Weights of a small mixture-of-experts language model, trained from scratch on English Wikipedia.
Size: 12 layers, width 192, vocabulary 2048.
Training: a variant of Adam for the experts, 3963 steps.
Below are experts of layer 4 (counted from 0) of a mixture-of-experts language model. Rows are named router (the router's row for the expert) and show model dimensions 0-191. Each number is 500 + 50 x the weight over its row's rms, rounded and kept within 0 to 999. Numbers have three digits each.
After each expert's rows: a language model's description of what the expert responds to. This comes from a sample of Wikipedia text that the model never trained on.

# expert 3
router:499510394588477479584467457439424411484457441550444517484509395463517532533475475577577490436486544579623563499530514525446445496443545496372528540571499573425479444512533458442536548503506433561537450473569505508467452512506491402524499445492478525408538429498507500539410471456435551573517442456502448482494560517470502518499474544563576517552489535523514605467486430509501430432522490412478480561479489490547623478501619488604428504548457465473477537574531394540490487543487501495548599516531523548528481486406406554466537516432556433521458508429452492492528457435442520465
What it handles: Years and statistics

# expert 11
router:491506473556466477491595458414436491475486572506500598439435487544482485526476564534585532425528607575538539447501403507475416493528513451487475529554537545452437491526501425487532480501549500541526504397595384484433433499465467512425495455533500517518448493490437591578466367471403533506451531497435526514506534485484490448528513551582562504535546588399534534445557405555482445440470450495485575453511442549519443531415526507550487491501479503561541497555492461461470446518307445528526524461407522470447485472481410497499443477520524519474501445473423462412495540509395487485
What it handles: Hyphens and list dashes

# expert 6
router:350449440514505500471532444467474555502472483603557569452514437500480517516490526522544406406457479571547571530577426494496514511467497453405601587541549506398538442561446489535533569529519448519466545470571461577414471574479391459508470546538512583537483569499512460582526492563547607637449527441493488486481504503512528490471497499485491509562492504476601587507512567493428569555436533446453493458573433556491553540502503521646548462433469481487457496536530527507470492504507416545497470488468542586426560443456439480482450509573475502444459498477542539537550515550400509479
What it handles: Media work nouns

# expert 2
router:478461509523445450562484448456401493458476519442540538469459441426456548489525535555593547499579534523499477458508530546425404416523611482404503464593542458476442590526568471482562528502438580543504450452543397488416465479546552489497453491500456525463525516539477607532469480471456540497547478472526450505473516436333456442480443497476555425496513581501486608542514485554514450434472514443479571530483547455526535522556476521457490530506432478547511604505499500533513548475452503498446455425516422431453380436543548504518503601552470487527470511370519482472605421467454446576
What it handles: Infobox field names

# expert 9
router:374547451532494459435581516509433505571441517566557607567471528489445536553464565451453518466447591591509455536438510509469430514465522439481428544574533480412437513566514518494498448518548454508565611448494440497451564517445468497468507566551484575529501571547577449603466461473476577587475484498424550482548554438507572567533573514474447570577462509452593602530563491529466534511497523563417531396484504522505462521510567441660549481524480506552475558547506475542488471489456459525645486484464536581534557509502465502491445474538473450468477503508462517466492509496452459429
What it handles: Sports vocabulary

# expert 0
router:452461481527518447563566477433411487504399508470487559476453377524497502447357543530576436483466587573475556474463336532473455422546529448479498510616442524430451453514447458507476488530584514586475544508484438487461463540470470494465464499596545622497496498454507493598479427534471567576446539563521500537472557511518514507454478550487549491513466499465588581469558387507540498458447477456422544506510438556430492552412574477488484492542488498578496539552529470510480507459445433470520529441435507558430490487516516444606508497483535433451474485440436457405479531538431559480
What it handles: Space and name fragments

# expert 7
router:436552477596472434496584392521504497449471573483500565453461448524471527493487512544536493418556523557583581475466390555489462505469567451414527565521446525367501479535500512536596494446460528580474543477542409592462516630506493525429563519602494518562470498471500515503530396578431564593540535435495488521425504489526500489528560537509585421483515598422501609565569507519501503473418504525430586457521513543506536544525440496617465493440473532523499496493508526546477467456468412520502469485454495516437519490496511495553509509572546472419457543453525518539604476539391527482
What it handles: Pronouns and table punctuation

# expert 10
router:393532516513421489474540476493507507543455615516496502479456458582503483484444545458582513429499560583526531458527526496476331457455563509474509559507459482424447446520509497534516519509542570537449508484537411514477538562483402538447390581569428464563515576498532536499468458425445581535495447530538456471512572532439487530408569528528648470538542512510570615508543441498495480520436429551420673480500523500544483511518571479492459558537421508548472538500565528403504531456492473464494484513386482476454477503482515443551493504546554484467456517485453494430611456543457500493
What it handles: Line breaks in infoboxes

# expert 8
router:403491349564443504611483469420513508506413469571533612394527420463498471487455490563574440442528557547608582500487387553549448485537538485452490542532467467433493463490471505480500585589586487516445490432563439515476477500479516509550458426496562590459535427497480466549439484559419538507429487517565505453521536464496483449473449459502584524545544546500492571487535409538498451393508440484472519511543460506483569444416599488532471533462423512521469533527532458450561527493479516527478530453442498529439550434444390485588479483496546427508477450513457476400530531500432481453
What it handles: Abstract prose nouns

# expert 4
router:498575417543496478458481446491378500466484532423447547540400500461465567536553518470470479459449512545492488498471501567480434514506634494412553553596465552449453589510538470551544483538503528544516483508521469543476557508452545408522501473462423501512509478543557509528491422466456519538581437429518455547546477447412576494550556509506530444530440610530503648479530537469496539409526541435472547416488494534480488492527515589683529479546474480532504494519494544599481404484476457525590541386519576500586445461515409559459531568508447502468477547465489499492484432521417477498
What it handles: Sports table cells

# expert 1
router:444437503609411500473538432367386479500449579404512545456412484525481468475417527516562498442472520575583520501546499505479442463480565468382536524519524521369465514487553440514490518518467477531441443495571462489454454563493475532450481482467448548553479543489452551491501408541445488539530513461431443549497607418367501519490483540543504450540455569445528538487489484568468475516468461407469568483527462538498502519484449535498506586503499456567475459428542521538427431460402473521432459419490414540507381475482501492538528590608453521462452500423510481408494514525462470439
What it handles: Function words, infobox headers

# expert 5
router:459517425560433469499536466383386485456416538459493552540421493528442485524386475526530458467514551568589493470531469529505431466553558472471525598551520526410426489469539495486451500513482518581458514490534371445438428574484495519430463517545472501464505528525485489552453402479431495583478516544455429520490522426387474526432477531527532503513428579523566589420509385552528458462526490440487587454491451515454521486440508516614563472500411508580478578528502486558443510454365496528537529456506525517543494497433428483546532513538482452472453483498499478476438528459351481481
What it handles: Word endings, born